Weights of a small mixture-of-experts language model, trained from scratch on English Wikipedia: vocabulary 8192.
Below are experts of layer 2 (counted from 0) of a mixture-of-experts language model. Rows are named router (the router's row for the expert) and show model dimensions 0-127. Each number is 500 + 25 x the weight over its row's rms, rounded and kept within 0 to 999. Numbers have three digits each.
After each expert's rows: a language model's description of what the expert responds to. This comes from a sample of Wikipedia text that the model never trained on.

# expert 34
router:484479531483479510475512529478515480527528536527533521520498537543485525520528515526523518515483492526512490555490526474524494530505533524521483464514523481524539519491502457519465537473490474485519472449517474486477475476477534542524459528480546513504485535519465511504523480518481534480470460494497475543539533534516478496495516524533528518498520487475495476524520529498464510523470
Suffixes, mid-word pieces. Word-final or mid-word pieces such as -er, -ster, -ist, announc(er), screenwri(ter), plus coordinate digits and also, main, by.

# expert 13
router:480477527492485525471526512469501492532531522526514508533491537513495547533519553535522516501472491527520484525493545496513486508516534535515470483523520483530519515496500463530495528468487479495510479491516467494464457462477523543514490522475563530519493546540464518489531472521491510492470481477502493553538523522487478500512512518530508530503505497456476483518490538503465518537465
Function words, mid-word pieces. Words right after an opening parenthesis or quote (and, a), plus inner word pieces and common verbs like leave, king, ex.

# expert 19
router:485496512482475531478496525475514490510541543535518504515500547517488534523545513530509509523486466522509487539500547473521499515513533548504462479509511492558518510496503480544489554462489478483503485472515488490456466470505521557517483525497533518488473524528462521485503496535497510490455471497505483533526510515498465500500522523541524529503508502483487487522498538528442514521456
Surname and name pieces. Pieces inside surnames and place names (ell, ley, ford, K, lem), plus asterisks starting footnotes in sports tables.

# expert 26
router:478450519489480525461506527484504473518521515532519522494514534526476546516529509537512508503493486502520491524489524485522491513502536525524480466514506466548556504491504473518489523474506475485531471466523482468470468457470530539532487543493528528492454524526480515511512476510489534467467453485505486525530514520524462482510509531544530526493495477477472490518523542500460508520468
Table headers, line breaks. Column header words in wiki tables (Description, Statistics, length), line breaks and = heading marks, and nouns after possessives.

# expert 3
router:480478531479489523482514525488519469536539531520531514505499531543489524520525520531515514513491499518500473528476527484531496512501531524504476469520510483515540518494514444525463543479475477493535473451520486488470466476456513541528446541473537527495483538515474511499521475516477533480455471501497492526541520529496484496495517526540522533500519492482484471525518517505462527528477
Mid-word pieces and digits. Word pieces inside names and foreign words, plus late year digits, e.g. Ca-bar-et, Savo-yard, 168-5, 19-6-1.

# expert 2
router:480474521462491511489511520473504487531536541537536503503525535530490533522519509524513523536494471512512491548492529498515498526522532529508491479508520489539520498499507481511499516469494453490520469475514487485468468475489510568528478551485526521502485530554467528486515471552505517478474480493492483548507518509501486495499515518560537532502503472484492482545504525522475544534469
Infobox and sports nouns. Common nouns and verbs in biographies and sports articles, especially "Full name" after Personal information, plus throw, goal, game, School.

# expert 62
router:493461527488481535476505523480515467525533548529514517505499531531493522521534521536520517493471496518508482533477521478524484516497533527509483466514527476516548516481511451508475523475489486473521484461523469484474466476471531549527468523482531519511476531522460527495522459533477513474468476487500492533539517535519472498512510534535515536505508483491489464519507518502458535538470
Word-initial syllables. First or early pieces of words and names split into subwords, such as 'just', 'pass'age, Kohl'sch'reiber, c'lar'inet.

# expert 45
router:487473531476482525470510526476508461525533543522526523507506525535483523526541523525522514528478492518511481541474523485537486521512524527508477468512525471526533519475508471515472544466483478487515476454526482479478483471463514541518474543479533516506471536531468509503526466523462529479471470506495481531524530527509473489493518520535528521503513484479485464515521530502464525527472
Table pipes and prefixes. Table cell separators and word-initial prefixes like para-, anti-, micro-, multi-, plus US, States, Germany.

# expert 11
router:501478515443494528488500520487498474519525535538531510495525533528501528512511519530521510524493482500497487539499549501547488519524530536489479493506497474550534505486492459532500506493481462472521475475517492490460472468490514549514480543474540507500477531555468530494502471547503513487494480496491473535510534513494477492492526502555510542514484474472480459538516516527471533515473
Coordinators in lists. Conjunctions and list links like and, or, but, en dashes, and table pipes joining items in infoboxes, lists and ranges, e.g. 610 and 484.

# expert 38
router:479499525468484531475519523475512480527518513526535532509506540539494543501521517528520519512479474516511500524482535474520502521520527543507454477521537476533538501487511484528482522455488472493506462474516475485476464491488535550509471555477524511508483534528471504500511480524480528459483477482476460551500521513506499504500519506556525516510516500450475492517503519491458545515470
Closing quotes, sports prose. Closing quotation marks after song or term titles, plus prose words like would, released, played in sports and music articles.

# expert 7
router:485480530484471520492515512469508470539523540524533512524506531531477527527527519521521524517487486523505485531465527485546479527510534524512478475510515467529551515480493471514477533473479468481517486463519469475480486477472517532529467536480537524504457531528460513515524475532480525476462468486502487537526533513511474509500509529543515524499505483479480472517520526513454527533482
Digits and name starts. Digits inside years and dates, capitalised name-initial pieces (Per, Mo, N, P), and Scientific in taxonomy infobox headings.

# expert 44
router:490466524482477512477514511486508469532525535533550526510503536540487527536529525520525516513483489523512471535478523480528486517503528525512472468516513481516536527488504455522468535476479467496521481458529484488479470473457520540519461532476536520510477523523459506503523466522475521472462469496499487526536531531511480486497512523549521517501513487484483458526514515502467522531470
Digits in years. Single digits inside years, dates and numbers, especially 0 and the second or third digit of years like 19'0'6, 2'0'12.

# expert 33
router:457479517507474517467543524478501483520526515515525521523484536536491541512532536521503531518483491525526496529459521493525498499506553521522468471510531462498522498502508484533449510465477475480514480476541468475463470468470529526533483538485545523506478536524460518507516474500475530478479470471496494524534529521481479495499526530524526512520508472486496469512514544492491503543480
Common content nouns. Ordinary nouns after the, a or his, such as death, season, world, money, retirement, and the line breaks between paragraphs.

# expert 40
router:479467529482492514488499522479497459525515524535523525521515531538502534510532525532513513517488503504511473541493525482551496522507525538515476479510506466541546509483504468511501533460492464474514486476536491476491473478487528540527465529478522523502478543531471520502515460544484526470462460520498474539517521522529462474493498519542514523502506497482473467522514523496463531534481
Asian, Persian name syllables. Syllables inside South Asian, Persian or Chinese names in cast and credit tables, like A(ham)ed, Na(ir), Kam(al), X(ue).

# expert 57
router:489464538490488528478515533484508496523513532530524510508515544531476538526526519543502498505491488503513475531471527470554501526504513524514491464527512486529550510490503463508474537455483467475518487444525480483481478484477515543525457552494540525503486517523469505502526477528472537489459473494480473521533516513512485497508514519546526528507517504459484482531515514501470523523468
Word-final suffixes. Final pieces that close a word, e.g. -s, -tion, -son, -ley, -ies, as in accola-des, aggre-gate, apprent-ice.

# expert 46
router:475471527480489529491509509488500486495517527527539509504496526542493526506521523528523508493490492512515483528476521482529492514517530533507471460500503460568548506482504463534474546456498454479521469478523469471489484484478527536514465533483518517509467533512457519493515463518478544472482456492519474518515524513529470482509514514524529513495510491490479478516515542507451524528449
Commas, list separators. Commas, and, semicolons, slashes and dashes separating list items, especially the comma after a venue before its city, like Luna Park, Buenos Aires.

# expert 32
router:484455537481481522461519511474525476524516544516518539520508518531494533526534513531534509506492493540520494526492520473525485529512528531532474451511522478526536522476506462511458533459480479479521475475513472489485469478465535517527474550496521521499479515512470529506513485507463541480481448502499463544544525522510472481495499519533527513497503495479493478514509518499470529524475
Table separators, punctuation. Pipes right after numbers or short names in stats and election tables, plus commas, periods, colons and line breaks ending clauses.

# expert 1
router:482482511475486523469520531492515477509527520526520526517506530517489521522512508528513519505487489533510493521498536476511496515512544546502462475515509470539527518494491478536468523468487484482519457476539480468462461503496538571528488532476531520508482526522469525502528484516471520482448462470492477535514536530516483497519522506563526509500520490471472481528501532509461536517478
Table headers, adverbs, verb stems. Column headers in election tables like Votes, and common verbs, adverbs and stems mid-prose, such as very, earn, achieved, due.